Below are experts of layer 4 (counted from 0) of a mixture-of-experts language model. Rows are named router (the router's row for the expert), gate (a neuron's input weights, with its number), up (a neuron's input weights, with its number), down (a neuron's output weights, with its number) and show model dimensions 0-95. Each number is 500 + 25 x the weight over its row's rms, rounded and kept within 0 to 999. Numbers have three digits each.
After each expert's rows: a language model's description of what the expert responds to. This comes from a sample of Wikipedia text that the model never trained on.

# expert 31
router:507478493469489506520520545486518517494499448539530496527482460530465474520521515577489486570506474524505490493453558519492500468504477518455514537484496448516539509517521512486508510471491471489513501471482487535470544488477521521467534536506500497501486439455501516470497481497515465492
gate0:495499511471503515508457506486531491538511522523541542540475513551497507461526504490494531509487447516466488521513484539496475502498499479523518498536486482512484540481524514505510493532496483498497539512464494488532507501489533483505524507488498522532494524479493513538525489476527481499
up0:536508506504488486490562495477521516497536494474467478458468474483555475542462503539491459470433482566498510512484525491493517513496549484453464518501492504525506512539474520476509522538502518482568494502470470556488524467446498490479538524509502464500495481545454512489489524503468502487
down0:478512484513516509497476509527486523470520474523520500489504475484473480513509461498492498451493516485509482475472556482490514529487527476490537490498457512487543505489546467531480507528527520505483519539521512492480508453504454487505554505533506461473478525483495490483486498518486517507
gate1:532491489498524503528449488513531515489489514516499501486526492520456484528515527479528459528491495493521517506560486528510544467474498544478481550484504495539509501494487550481543513534493539499509505522521513487554556505508438542492490518499509422521481508551482499510460512500538489491
up1:507502475526529488523485506501508513506499492500482545489525510522453485479551514496553456494471467496483470516510523513498532465504474503478489543491439524543483489491501492521540474525493494488496525510552481479538543513506499526461521542496513484540507513540535528490465467518529479493
down1:532486539509508495483490474474470503543522505513518513546470504464521495491463516514502504505534494522496538445478497491533523446538557527519501468478493503468515482489501483462499475444533507500495538489505500517490473451521510491505521484491484511468481510513510516463548488502527465468
gate2:567545514508488507466549488494497514463489444537500496524544486506471503520503506526500507494515481544540463535546495513485509490468492551531500502501478511530464511515576517491494479526502481544495498503520532472452521518488476451501503487534524536478481489516495537495515487511485492474
up2:540494501485469509517502484493461483519560552490509541497512471500520521522494507516507523489547494468513491506503479568485459490513459486529490497494502479478464484442470519502466516498528486487495463498520471491553517526519507491553522475474479510509498513519491535498512489492476523490
down2:501497532489486461489506479519480495499524479544457530488503469522452530485504512487486468463499501542541522486502485555521535511551512486507525475523507497467483512476499545524478438531543468471478500473536516462523523507489511443528487533497481496483486486523493497495488501476522502436
Description: Final pieces completing names of people, places or works, often in tables, e.g. Nickelback, Ilinković, Lyons, York, University.

# expert 44
router:511465488491481511501479494548541522509486452494529506483532512549493523535467493518525526530503536489503452490499505555528521495490443502465495530519507477523512516496524524505477472475536484470503468463496463505514520458477546505476470517521501512544520475464493491487486501526532505525
gate0:476498491502531500502496493503436476529525494469577479523475502509508511494507488489484509503495473512523512502464511488538513547474522515495547503514553480510494529502536462478518526528515462474507506503528491511435486493485501512454471511476454542486521544488522492471518531525518468504
up0:523483466494421525500501532507509515500488490507499572459531515488527488452497466514524504534530519493513506505529513507453506505479488484512550508499466532511538516461506463490454503489465486489496465508545511509518519502519509521546543494535503478481490498470497491541485507541505527515
down0:465498511445478511506512491494496510530505527493518481520485494525520560503516502447481528478511534485456475502516535512455511479480511511520469482482499524482501535496483483511506514469536472510482508497481471493512490467478502468505498508480530468474501511498505539524464490504537533466
gate1:541463499498494533494471472520538535526450512478507487509540491545509489507474494483523517438511447498499519472550472486474519471471520512477461507485493497496503474508488519511489480477488477514449521476524499478504511498484445485482487479495474520494486481489489438526502541494489517488
up1:477495475527504493486474519485472481522520516467504515544456478478474513542516513485471504446483572509510514532482471516512516494537508472538524514526495498479494530530479469456547523507484505493502499503496482480505501489494514518533473510489507495513510537462493514488524472483477484510
down1:514471469505506461465484490548551492449489493479528516475481456539525494481545484495449468504492522490488488509507516516467505514510483501475460499533515513530467499511514483510522505543540501437473501502546534455525483487520518502545480449539488490505555491498485541510503466491502494513
gate2:521499489552498470496483504499508540492461465502499528459536498504479493510498494455510491454501534470483508505508478514523524488477514488507496507545517439512503480475525488555484472539484490538506494516469518467491533463515514480490471537488506494477480494469493473446507500481506490510
up2:509539528469529522521484516478499461544534489517473495541479465531523512482519476549500505546508485527512529478498497491519485499539473473481503502514482503500472495512491535488535499489553505487466502469551516520489507510514480510475507456495514494519489545533520506545522504497523497496
down2:471528500508473494493509532514497511467502531525496518452521481546516492489501531513478491522490461490462468434478506526489491501525496501487474511439518495467538536507501521501510493481507463485447456496480502475517526453463470502496520491491504523562528460491526488485509462530535499514
Description: Head nouns and noun suffixes right after the, his or a, such as event, series, story, -ations, airline.

# expert 28
router:491492512451532520488509484518504531442486502593512531511501515517490528503511499455503464540475528533489481519493505549495454536481506521499508498519488495489500519531542464510516484504475472447516501480492478491507495518479494471495544513503487508504488459506495473493537462548514507546
gate0:513507485465495539529532502471521486498466483488494503470501521459530495537480514422543499496477474463548496479557524528503500471500513508479525495479489483501505543488464502473494490499490511503503523520491502521529504458506478488496485534473536476475492477516529492504528511471508461521
up0:534520470465523475537513511513546489499438457503496513475478482426488489540510517466548539471482493479507512496515493523510493503503524505454501474503485482488492484515495503534487513525507535517494542513503467512507523479595498490490492496490524499440528465497501524519497498462514499510
down0:484521480546499467556556500507486499494495461499517471464478524435499532458513498488469482470495549491496490503505472517510503517497500545520476507518490490492533490503522487489531498486436473530497523513519520530476516553495476431523500429459454518493512488522536513527507491464503503492
gate1:486444509478521498537500554446507511500481490494482482496523486529449493535478472513516449481457506469521511507472486517492518512471499502524474491471504491531488480525488463531513486532512487526497498454536525493502511498469506488532513522459474484524482508493506477528507516526496435495
up1:484500555504490529500493515495501504520503531540513508520487477513532503465518497534521485500495455505501497508523550515523502498521502536508491494468455517508530456475529472512554514544486488492471498479517531473512462490490477477502542500459482482487516498490494491510499493496494429518
down1:495519501532489498478467513503522503499477471483516516534500469499528515517506483527517544489509462528478554491523584501521497516524483433467510536507485478518541531495520464549515483497531500500493478511534488495497508494479528535455481460516499453523493499514500525515471513490530471555
gate2:472507545520474545496530571491475507487510488481511493521544500501487496467506469512507483504495517499468489464499497528504480505483487512470502475526468488479514510524522466472462506471437496479500566467472515530469498541509527458515463487468515478519486493486503494535550525500498495476
up2:465502480500472485517500479521502498530432491491498506534478508534519512495479538455525538509521456528481509572502500466479539484474528475493509540500542494492506476532476492482509467540513511517524507502557493501546443507499453559428531508531484519479508519484493515487509490473481493551
down2:530493446494507488500498491464473525491458494516537495534520523504461501539516488474494511533488487469512502543470473520514473499503559535490517466494553495480495534503509488528525468552502487498475480511523520515485500503464479442491510504523516530534513479480519471517524479530483508547
Description: Articles and determiners like the, a, his, their, followed by first or new, plus hyphens in compounds like long-term, large-scale.

# expert 38
router:515458491495487491515475498506500502495506466510558459466521540537520491545508507491556518525512498479509464492518510540522501477486457487466477553496528494501514510534510508497486489471524477456509494457504477472491517469519526501508501527502509515496508491485499477474512492500523498514
gate0:510517536461525516518524504529506509506476523470464468462484512530488503493497473475478516500493475469521492472473561497519502484519475498507513490518480517546522503475536502537489482497500443425462532527554498519496517487547489506508480498518474480534470512473544496467541489464487531480
up0:480472489520513495481516503509511507521513503520480525533507526465491514537478506485495465484498517534488568465504486496528468520483513552510498507471505462495489491509473497561539538484485526519566480482500471493497488498451527461489547497477506516486545494487516543496485507493479510524
down0:541476518451473489455456488494495492529555484471522498477506519537519506429483497498503499528477504533489443495482475517510481499492542498525465482489519480497514513517511511518511545521490491506541458491439440536519508481500509505474515536495523476522503478469537498521513528519460474508
gate1:515487520500522508519513500495470504511494494484509480498505447512484486491491472474506511467476487519488499503501464556539537477462512539479505497498492529499517489503487511516464509493478476481501504534492513506509507445486545513474503505529475444488515490477493472433497471471479498543
up1:515532483542535453499467495486493483483503467496502440513527497532532504502476481489480494467473500441506459463504501494514515489482547543494489505497469520503502529486520556539486539493488482520482513516494481519522530469487516575514458505520494482506516523496496481466499504539509545496
down1:541538532479524488503498510456454528470519535513486502543470500475535460460491474483504467471513498510480509484527455480461486501521550500523507527492501514504498533455534507525482514501497518537526486471486491477509518491487514494507521508538491479466465498459469463542516455515528480500
gate2:527505470443512508493464475508452478521499518502499493528481500533546466483511487471506479463439523532491475537498502490497505492460455465428534525512518531481514503489481510472509491487538485483495500520528508489506536494502497513478515531526514490542488498507491473431547496465511490520
up2:506501506479489515492511464516506523491516510484530538591482464488517507503543495526475522586500494503538521452496495528491510539525495535487499517470517525504525441514490529463516493510516513478518478488517486499521538454464477556474493527484482472465493483460463471463454523493502552527
down2:500451472490480457477515505498492525516492487478477474511501534501553504538494480505498525492507483516512498501524466483504529508468537474481542470482490509450472507465520524494473513500487504520495502446482527469509473516528483504555474471514515504487474504520465534516482475527491471519
Description: Subject pronouns, relative who, which, that, and person nouns as clause subjects, such as they, She, everyone, users.

# expert 4
router:488467501496477488485486473536505542499461498500518466483544525548503507546461473518521465520488532524518466518491527504515487498490451525494528525504471491488526535486531517477470488489549506459497475476491467495538527477501533472513515501512515541489511515481503468481513510503516501544
gate0:515507494468493454508522495524528521501470501463477516473510518505483513554510473505492505489528484491492516498538497514478471557522475497513574494494497517455485488513530469456502540497486494500492542519523500536500502511495484509471532489517495494462540474475506494533508478530530501527
up0:565502526501504500499518476533436519464490479466544512453459529521494506501505514554457491491547484487486502488504559502507507516521456508504573525487454516408522506482505513474474524505536515452537520480539483514506501514492490538435530508497487526469476504521538539524516496490510503524
down0:485535513483494533507507510491491514497517490504516461503504527518507494511521519487516496491532476505449511485546479486456488527501467493504489553462495463480462460508498496464524525547495479511541495478487533487502521552497520489493523509518502542468483460524467490470495502516479495496
gate1:499564481519482526500522506501524486479533503446490484525525521505533502493505496564498552504449531500446477472484511473489469566516535499495501501481481479540477501498525490542489485534555465536500456445516500492462506526501524515515480517501484500491474497480469507475550493510506512506
up1:491482505534525510496509500487501451502489519514484484510544493489450495491459491524470467437522473464506493505498510531512515465474478505548505500496491499467496566467504465489461483506467453506501524493535494471451531526537536536516507486521496473483515509450496494521536505487504457468
down1:501489557493533501510509509486494471458468496488510497510469471508497485537500500507479514487523538520509482492519526483527575478502486494495487497491495499502504474477522483463479482529520476481526534497480487495502521511526502520463486507512517470516561504499556529503498505502476517483
gate2:455501512525445470540469469524479507521488478521500495520530513523530536508469491503488482520463544500448524519508512479504509476519497521452530512505505480494526523498486500489453500514462494511443454496486471439509543513517489485492517504534514492481474463519514484502508471492521519499
up2:508492493492510507461504520492513492486504496525540496448462503461471520504522531487527496486526476515472477497511488510478484529492524504519536477528522511515476502487447462508503536482530491522539516533534468544472490481539467516448490460521528506513493560490477497484486487482453508480
down2:478570538445480505493500471539508497494505505492522493480484518502502519447503490496514497530499468464515508474520460534453460487490474483530488497462470458541526532513525497516496496504471490494507526512489501520504513511516469461526558511495504530489497525446547486513474529490484441506
Description: Final pieces of common nouns, often plurals or -ation/-ers endings, closing a phrase before of/and, such as matches, females, ations.

# expert 1
router:457529488489494476491496490523524490487502485552490508492504498559453447513491480553483494511481476507497475432506502528501484472494509494462527513521458529512472507528543493503530525519537541510486477516443477488461541469500488486512531489477499489540481493499531509506483498546500470552
gate0:477501511525466479504516506466479500476473517465503467483478494523482517502478518475519501485495496528513485538507518461498490511466503534491502509518486503453485499553506495473511526484554479500525465497486497511452498510534466503522488520494495529499507519485524497504489495519501513447
up0:499496490462531491535504507520493512470498486475514523487504492496505485512516484451510523502462506470510488515533549518501472538482469518551493555485499477498501516471513507519490480473491484518514515503479487493491510547486491488481549411528461481486524479517478511458485483535486521494
down0:507505526511502471476516507498461464483461455455476484488500523515504520493527465515506531512522494520455527530479491539464470515528507499452553504482511509537509487523441534477451527499482495484515510548538532486462489472491543518472495490483499475517525487476444508469506504501530505508
gate1:462487498478500503508467523534497520508449501482559488500485522513535495508499485508480468520565484506480516457447469500470499528497508486502493454532507468480492514491481519472515511440507487485508478507496466491516544482507444510450497458459534474507504517477517517508484519506483474533
up1:503509495513501498496507529493460533482490470462498485537505499528466513506492474472469512524476475520497506534494549516511484485504466510519486503520508537541470477473499454448472515483445503506513490541524524531491500555448476502478541487482485529447450483497481525523521466516524471439
down1:518480482467480476509567526522499524474529459522485549481546521480506518490494541475469506520491471488481445495560512497487489486527499515508492456477511535523536506496519516432503505486558532523484469501519475507491498522513498493461536520462468524505501488526478497487489530487526547514
gate2:518486493499488500457470500500492477513445544521502511482512502548505492508464456529469442504504487490499446499497507537535502506501515517459499484528465490481516551490536500511516472517484489502466514524495509498509495496508481521497514478497488480488534509478504487527500508473484488495
up2:508505509504540497521471476450502515478493480491527517513461495491528505484509512504518496511519503536510551539518475477484510491514515508541502486478496517497489453500547504463482485480536562511522521500492458490513531495497475508538495504518503498497522508496529496491505469531465509476
down2:505488466499516506493480510502476448487494510531533503453536451524508507462494463518522460515525459468557523514498472514514515470475539512531524484528497467499488462512514544500520462482484516501502498465469538519502508500483498478492492473500498557475450503509544492519518468540474478503
Description: Capitalized first pieces of proper names and surnames, plus apostrophes after names, e.g. Mc, Bar, Mar, Dan's.

# expert 23
router:521498495480538526484461524519535536481468519550463510510477510517483504508517525476474448547472518507530471473476517532482480497511491507475494546521461484483508508531515508466527447458488491497534509457482480475497502547463509513468507517466531527525473453514471492509505461572510483552
gate0:479503493521513502499446524508529494484512468495498488542492522519516507494557517451490515492509496501475491529502530469479486475499477504478476497438470478536496500529533502488560497472503487484533511517514472471520514534451472476494447518496479516473503519533512471462522465514526530496
up0:485513500504481525534468494490529464507490517481491491494502491489567479505538528499466544489487517529516491478520496487485516460446474473480480494472466493518488482456535455531514548453484505498516508488523439464514559515488459480475446514491487510551466498545473490498506548492526502513
down0:471480527516490475482506491483518498515475564506525511510495511465496496466475546472490527507506491469538485492526463521501533446514549450479454479502504491487487520498501518513492474490474522549494515529508522497480493493509500477492514535489513464503492494466506468495495499498551532473
gate1:561493511487501492495498515506498483480500478490517510453487516499500508480513520488482480546469510476537524462483485432518482532464482500499489482487483501477477494493510476510479482482510486534498529541513496500533505516503503507549530445460484537539536473482478491468479479502493468487
up1:538506501494489520453478518506476496470457463450516517454498505498496501501511500517446450506505509502504485516472536477467485548459502439516508530529492515464509476469458504490485461508501473489490526531510497462547477514506483480528514493435487512557496466518521514523451502467479527490
down1:470533515498492478468525516530537506504463487475476438528468521494476497489513455470507489508505501520491472533501532453558472514490482476521512487532478504492506508498490498499465550519510496501481498482462532524502498524472538494530492498488485514472497471509499528562471454492482489475
gate2:485492487503488538527480492515495495506513518431464490455485494524492513516536544462481524504485468489496500463512548504515425522531454492525459468491525454496513476530455541455491441493501500505475547477517477515501519501523532489517522538519497508497479476472484493455537497511479502495
up2:504522550495518498508492474489510484493536492510483467491505467541537530435481543478509506495547498511489517518463495483504479493475520476526527532465490540518510545478507487497511401462510532508483482477448503499511475500525488475529549504481515501475556491463496515525501518499496474473
down2:517541504512477524494511495472500489508513510481532485506508521507511475509473480503478489536513553484486492464498527481466479494490469501445477509467524491475512442503551501501437506482532493551537502462511471490515480443508498519481492523503532472519520464521502494496528517505525467524
Description: The, a and his before a noun, ordinals like first and second, and century prefixes of years, such as 201, 199.

# expert 19
router:494484514514449500452479494512521504452492491555515504485489522528495509489484472568492486552452540531521511508485513515532496456484518477482501480512457474489499519502530519461478480481500515508497513445515535480504520480521548445484510514510481496505496451493500531457491454504478467527
gate0:508495561565481508482518490503506511477497546462526533530475518524510508504511502536482519499509494518489479486454540487533479471494542513504509480493507514500529532494503489461499539503451503501512439488485479491490517491529490505459492454517496502522531454480496545477476459514516519474
up0:494530514493539505505495485521491510513501459541508497536562517464478483484522507514471524468507536517519534530511454490475492488526465480521485529552477472478489466520506542499475455522453528458479530516523487500485481492489520499493501521469507447513458539508493494514555548495495479519
down0:519515451508496462532538505557493479505481542537475514550498538442502502460493514482517487520487516457491509480504513517546473550517451527509482466493514508466495516516465522491478512498508492444495521519511532440471504498488538503491509503539457521468499535493505488509476541488467454564
gate1:500503457503488496496459490504512514497484521497505461475464521467472519484499467532437483586466535488501516505483529555511504476501502491448518503502524462500502501553533508545453459501528523485493497489509541520498497501525461486508514500517558512494514479484504537460472473513504490488
up1:523498511481510478473575502498510498515498493526516560500521506500541476544526488476530546410528507485485494526507495429483496511469499505517514517501472515499471509486492494469544494514472489488516503457508492501500523537489527511489499525525482502534520529514529460508510534505463483537
down1:498541515499481518503483503491488487491489473469563552518510497564513483492548493469469497508510510492464474503521511532521519487487489493553460500461466515488582503500483493524471513503513528498483541467528476523516509518538479505513521488503476454499559494500528520528532473526508510478
gate2:536518486518546521516488518532476496508478486488529488501518507525479538496487523493507472515514566496530471511460472483514479476481487509496537512490520489521520513517524542544516510519507534471519527469484483567485502515523514540467471496482514514456503492518491522523472478512473494469
up2:516462504488481487481496503468525514517472514496498524494468459468495479518481495487543503499542452504501527491525520496476495536496505535487520463531495495514497466474490492481537521486532482523504489488540523521473512511491520519507533513525519472521514513466525499463500491501541496552
down2:505501524495485438503485497487507471517512508496522505485457492543511482488513517537501498498476481509519455542457502534499497498497502505481488470540552485470528534486481472545455471511493508462433498495498460492466502421514510505511507510491496500521518481514470522502500508497477478482
Description: Nationality, political and title words in biographies and sports lists, like American, USA, British, General, Democratic, member, often after hyphens.

# expert 46
router:445504502476505509521510503501528512467471511505508490501482483528450501514480504538475490561513496554515501505447553521491516530479491522465501549492503476502551507520481506466508519502447479466524531481471474515482523504478525490456518485499529499496492449452508478479551485488496505490
gate0:506514501516525527513486498436516477501471552521491532496514522491502475479501487487528489513503484547551450457463524536475469555485509554472540477538489492502455525517523478520505502505503496489497518495493521500511515515489463508519538500526501483447503508476509513477493454444510543515
up0:481482514531509450454490473454487500519518469546517483544496452502490512473520536532519506481508474493495551476535472475470507498504500455501541533531516543493477493488488511525540517491497459489506481485455479466494482448527490537483508518486504520490501536458465488531518539518470487463
down0:496496463485555488502520498496521526467511524528509484530468534530482487510511473542494535474546484487511472510458534455533538481527529504519488464480470517489511475516450514490502444544516530497474495471497503483492512471482531529466498517476511536515510508470512500528518467584492465538
gate1:506447509517514458480510468495478505471524528473490537521495487504511538520536527474517475503470503503473470557508513501481554482485493520526473530452509517496490507525509499504521503489489475469539523475443520481512526505489471473539532500478509517475476478505492480513480519478524544535
up1:514518486455458546521501530486522482543479466525491463519456514456486510511458481526471504544521490507499516481509489496524441524499473472484489454535528504481536532478507520509450485499506509523519523519524457523497492503536530500487484498502513490476489527504491490469503505509452443470
down1:506532454471477487490462498509532489501517474532527517495459526547485504494516498465519461455506525490523534495501495490497471485514477482470513512485485492501495517508517459453469495528488459546532492506507452442492531503494483468469442540475534473527469505525499459492513493521474495443
gate2:481526501488528509531491476498516473503458533502513480506502495495496520517514518466554479487521504509509534479501551490512513530469497499500453522530479503516506486478503474561516523476450483551478518524565497471491494501507475471461483501518498520490495464521499473483523464504477473503
up2:507483487507452467501518511496510518543524484520493536494486531520491492519464485491470521524483504470478478508489455492498487465499506497459526498486485470531475519530491532466482492528506515506528482492461511512526521521534504526533515506479473478502514508473519539538510561479538508483
down2:532455523512518482536511473496495486472493525535465477486485520502597514521490458524527524532497483501499502475516529483517499557533466517493507527474518494450519515545525457489483507492498509483526514465493490484486495456516495499538534489442551531516513493477499462476472523514559531458
Description: Word-final pieces in proper names, titles and Spanish or Latin terms, plus words like National, University, New; Los, Fantasy, ovalis.

# expert 29
router:494495453478514452490465496477511468512482478546481501516481482529507519509548492518488497496488484514498477510506509544519536470480501480498517511524520508493460529484501470496498534492513502513485560494509501515494518476482532451450516546500493474516479450507523472464518431523493485471
gate0:535521504488497496500474469492515530526477468564462530560451513468493500540491521535504474500481536500501548464504524512528497475510508486459501466462492535535473515550527473496461506509517499497522500538480551492463502511531529529519505508466496492505529529479479490533506456532522507489
up0:510516462560485472468464531515498494524514479513510522499474491528539491539467502517470507476476545526477478448470502468527480514511438454448466504488503501464532525493514505557489538482521512497549484482498554492478500525524487499490507505492502498522499481491501520512498474465540490488
down0:498511466519529543522471492505508530506501508489487509506538487483499455510505503479498489536523510471523463499497490514517541501517503512521434482544472492481522471536509526482528472553487494491475557549486504482493476489515505516510519505483496459443470506471495509475503493493472514498
gate1:454515499483503499507508496491531451473489481514469520507504534526507495464468527471505530542512522502464490484502490502510540464485492554442490506542527507479477537464479479481519518526501475502473492495456545500525471469534499502496491515489495463475494476511476511489482454524527483531
up1:439502508464498519503499505504509500473492513541482481511510528542486527496469484478467516483482515520486500506503445443503547532477539511510502472535490520477449545466560432484536492489503502527518499492496490499493481485484503521503512519498491480469488531493493501455501524484503468534
down1:447460472489500461521508502498506500511525510439548485502437500496495484481508506417507517494513520471507512539504517507530515496470528495518536523494490489483573519492518476504504471478445510502464471490506542475478512484507455503533492516527488494529493494555503485510537512508529534441
gate2:487470530514568508482496536482472480513490474462443499517464550525473517485503507494520499463452488505478440509512497534488521514452457537490492548566514515503486533521480478495503499497500456548516522509505459497483488473549500530483508523522475537516449488517474487502497468528500475490
up2:486514476528438516478488463509483526486505493525526508462500472490489471504495527505537474518545513468510530507504521496493489499504477469531518475426504475478506461476490483492507512515512509491492471525460521484460532552464526459516489481474537490491558510517523533482493522445488534485
down2:508508510554517519454504481524534520521475486500498569530515494560516503547477500503513491518519495474512506477509532445469498503545524508476534522496493525516500496481559526517525483506456519501489533462529489529475522479507500512498462516529528521514535547508513523507541500517508450541
Description: Auxiliaries and copulas in running prose, such as was, were, has, been, also, became, plus part in as part of.

# expert 13
router:519528506486492504482436481513492526479457435511455507458474486514499526505499513521511498532483488517553492475485526516519509495441488540487510521501482491491530547525503518515532494526475533495509504500482465463493502461553529475486493486489500473500452488454452467467506502538464473495
gate0:506511453506517478470508506509476485515505492505488534475515504525490495470539491480493500501523515502522492486508477513472516488465483478471504517507486553516502521500544481491476514526498489492472531483544465455542463538517533533417529501531479500475518538508499513509490516456509478510
up0:541544492494554468524475517481530496510544542527513546523492528529490519513519495491529482524467478508459491469470465524504512488524487516483499536513507523456489483516498485486483521505446521531472504493485492450497515533526499484508496445490522474479481466483434512519499483456498505490
down0:528522484496501506530476499462504478498496491499548528479538521526499472439529521478520477505492510469486487495559474502442534496472496510493525504506491476508540508512513507496497537494496528492478481451509494463505519510557503516535490459528509490482485508517553559514486565532569488517
gate1:521480459476491525486476523487487514503497527454508489480464508526489504513531503529529470497521483515449511474451471538477497507493509436465535496502491498541498498509498485473466481469484501471520485495517537519490498446505504503462452491512467505515490532492478529488492502466433525500
up1:493484532527480477491511471483471485499529499527499494488501515487535423495532530482519530455527479504492474448455512536509494473485486513491454520492505542475518500493510514486495474503539526500492501468486498502509465527507532487477510507525519522479531512519509552446525496440501518507
down1:551530488542531488482537532516513508509476502512503543484493543524535472514481520503500510505500475490496478464509489481490543500462518506495467510495469511495487483505516521524476482515460535514493481512535502470504488492507447501492501454527540522522487538520519509531529548524516493537
gate2:481509502528513504511488508501487549519467486542485514453510530463500464547526517564493506516506494518506500483500491536507508484491491478520566531500477443471483539522531490503472501500490494522490505466452535485510519505525476546507476483491483479503519473524487487520491484512498521496
up2:523519487521498498512496516541515433454477495446544459508522474533466514480523515463499484505501501511480531526483502468499498526522507482485465475490529538530540513470504458471514501515528534483475483504535503489515468515516498445497517536505442520481472559477507510488478503512489488499
down2:525472471485498505478518467494523504540500485449516516491489499504458464484542471492546543493465466467517498475486540470503488507464499495499528495504510496489522532469556535457524492474541514513507480475518480529458529448506480532486524501514495541460470497495499508490479474498482503479
Description: Prepositions and articles inside running text, such as of, in, for, from, the, plus table cell separators and title colons.

# expert 21
router:552473496480495481475460488499520495491490486522485450506489494518518538500553502517525537503514454513543483482490533512487484486462487501494492522497539525476527528503520435497529511501484517456461552485465493472502500434487567441472506545439476457571498504477471501475511478510498495496
gate0:495504451490484524512513486475484506524511509511521508495453490535487544548476517516497561544547522523470555497465492506506525524485550521525508538505553473519480454555506477536454481513464478521496543499491508432523528484513480478465511498531509473513529509487483491501492452508517490483
up0:465532510473488506487494485490495522498530552475504523520492450510496472505499487547480486488505452553494485480509464498519505509505514521569470514477467491493544514486503526460500470544498492523471466486539470530523540488494468494480532535480508530474481499482512499489495482485517503487
down0:539543492505501509458497491479500536504473458485479503509456458475510460505449492476462512495512527505504509519528504472515481525494554468453488485520445446467460480475523508531534499505481503522507511492496476495523501503471477511485497486459497474526492487545504492471532476504507455517
gate1:509504496513468481467443497520503534482518539557492468497504471481486529479508510507489556516511492518494480456503530495467514465482464513508542515451498489496477512519512481477550480488536503513478519527519530509502495492541557499504507481472471471489520486526509539498492503462485518487
up1:502454515478521545527537507507513480504497514460491517533512495529504494510513516494526455498483494469474512533501463459524541524495528497482441471560513501481494513478489525521466498512472490516485451491498479465494537522473441461491503512525517496518476495508495502502505471535489485521
down1:520478498511507555494529479480500518469473519504519480503511554561467536471484488520508483488480519496505520502512501522449506492517513520540527504508517490507457521506496505462499493473501490538524513499493508459538489475498507472468485518515513492501466469528506513493472501485527486509
gate2:526511487478500498442492497481507520497508492506458451487459516504510473466513481502528536466497457501495502551501508524557491510489459461510551460479482472476547478505534483532484563521515495491510504480518500532547499521488455463447473505473517469539520507508454491474506484510509467494
up2:522519482492529464449472491464472517487486468499489504490492458504457528488531500482505528483458482486515517531511481465513497547483512519526449535468490510506533525505465462475493498497527509547465492522561465503492517472507517478519510489449488494547468487557479529508520507525500449521
down2:466520517509436467523446537501485534506479484506492458467518446538497519505552526492510518505466536497513503517526525491470537495493489491501488512494497507488535467478477487475492485500502432484530511512520486486483497536480434488508522528487531523519484492468490546524513549468499482503
Description: Auxiliaries and main verbs after a subject (was, were, has, would, makes, forms), plus "of", "to" and "that" after verbs and nouns.

# expert 10
router:511504513468450485493485498519558527457524507537491506499485519552478501498506473536513516507493479488472455499487495555526494467452497500447516505493499514465479548520547474508467530509534512499501504515483471475496502486524535504490473490511512487559463519488539468494523486583501468483
gate0:513485515492513497502452461478526543526498511505495484463526486504483524521512522522519518455526473527526503479495520449482500455464504494467477482512523493478488514502511510457545507502495493497471523517475550489496466506510517475503499501493513507508474462462508509491487492541494467553
up0:482544515508465484509445476464477527512496495502462494483496502524484543541477525502492456465528514512506523494535504476469506470470498493474494445493493491441478529487498535488523508544510501487478565494497519484497465519516538481502470501492501503518508484500529522496499503479498486551
down0:507501510464539467486506487527528507518520490463505483498520474492459518482516503497525478395461503532494503529532528438451487517509465522516482439512503464485509505513488496512538500513496505429518522494491478467491504490489493500472512519514483479487517485545544539506483478512501530495
gate1:521521500513503498510470490494498518515490540447451490499511510517495536482516488533535506484469511534527479470445490485532462456459513520454540496518508533467549520489514485503497496475500496489511526511484455490537483507497469534493488493484488474511504512476499498521504477494483483513
up1:502512516460459491487492472498505464502507554464476539471519538524505520496474503548511515499460498510539481514470458462529486464470506548473521484490541526484522512504505541508508488487480495484500479506463473480543469497479513530484511515489497485485495479465501492531510479465498509529
down1:528490485528477510469505518497495509529514507521517449514488506496482493478486500478473518510510503548445456487463500504539553507507499511428494495514489479492540533490527489524499476504510512501501501490487470496491486515543450507502505462496459514473516521484491569502514490489511527513
gate2:507491471484484503457499520465479502476522516488505494547501478518495502479530481492466513513482489442493501494501488515500493505512474518529509533472521507492505527499514512496498494486490533536448504507527486504482539447549531457511478471507502498531488498519496476474507480485504475517
up2:497522460477482476484564474484489501463547511503535484510499517496470524495507463469471528538505488518478488500514490517520500487477501524498512533462540489485528487550519524508460516464515505462471474485522481471488521454501505479459508478507494512535502466490470487501487444497523482479
down2:531516488522494430537535512488526487527516519495490494531499559480491538490500520516470503499493486480484493468477546481487526500533509496498472541518514530493550516469491487474506502473481517495473504507472526543532495469503495462457481497520481514499473519485495486511486539533506524478
Description: First capitalized piece of proper names after commas, pipes or list dashes, plus clause words like which, when, that; Har, Qu, Ker.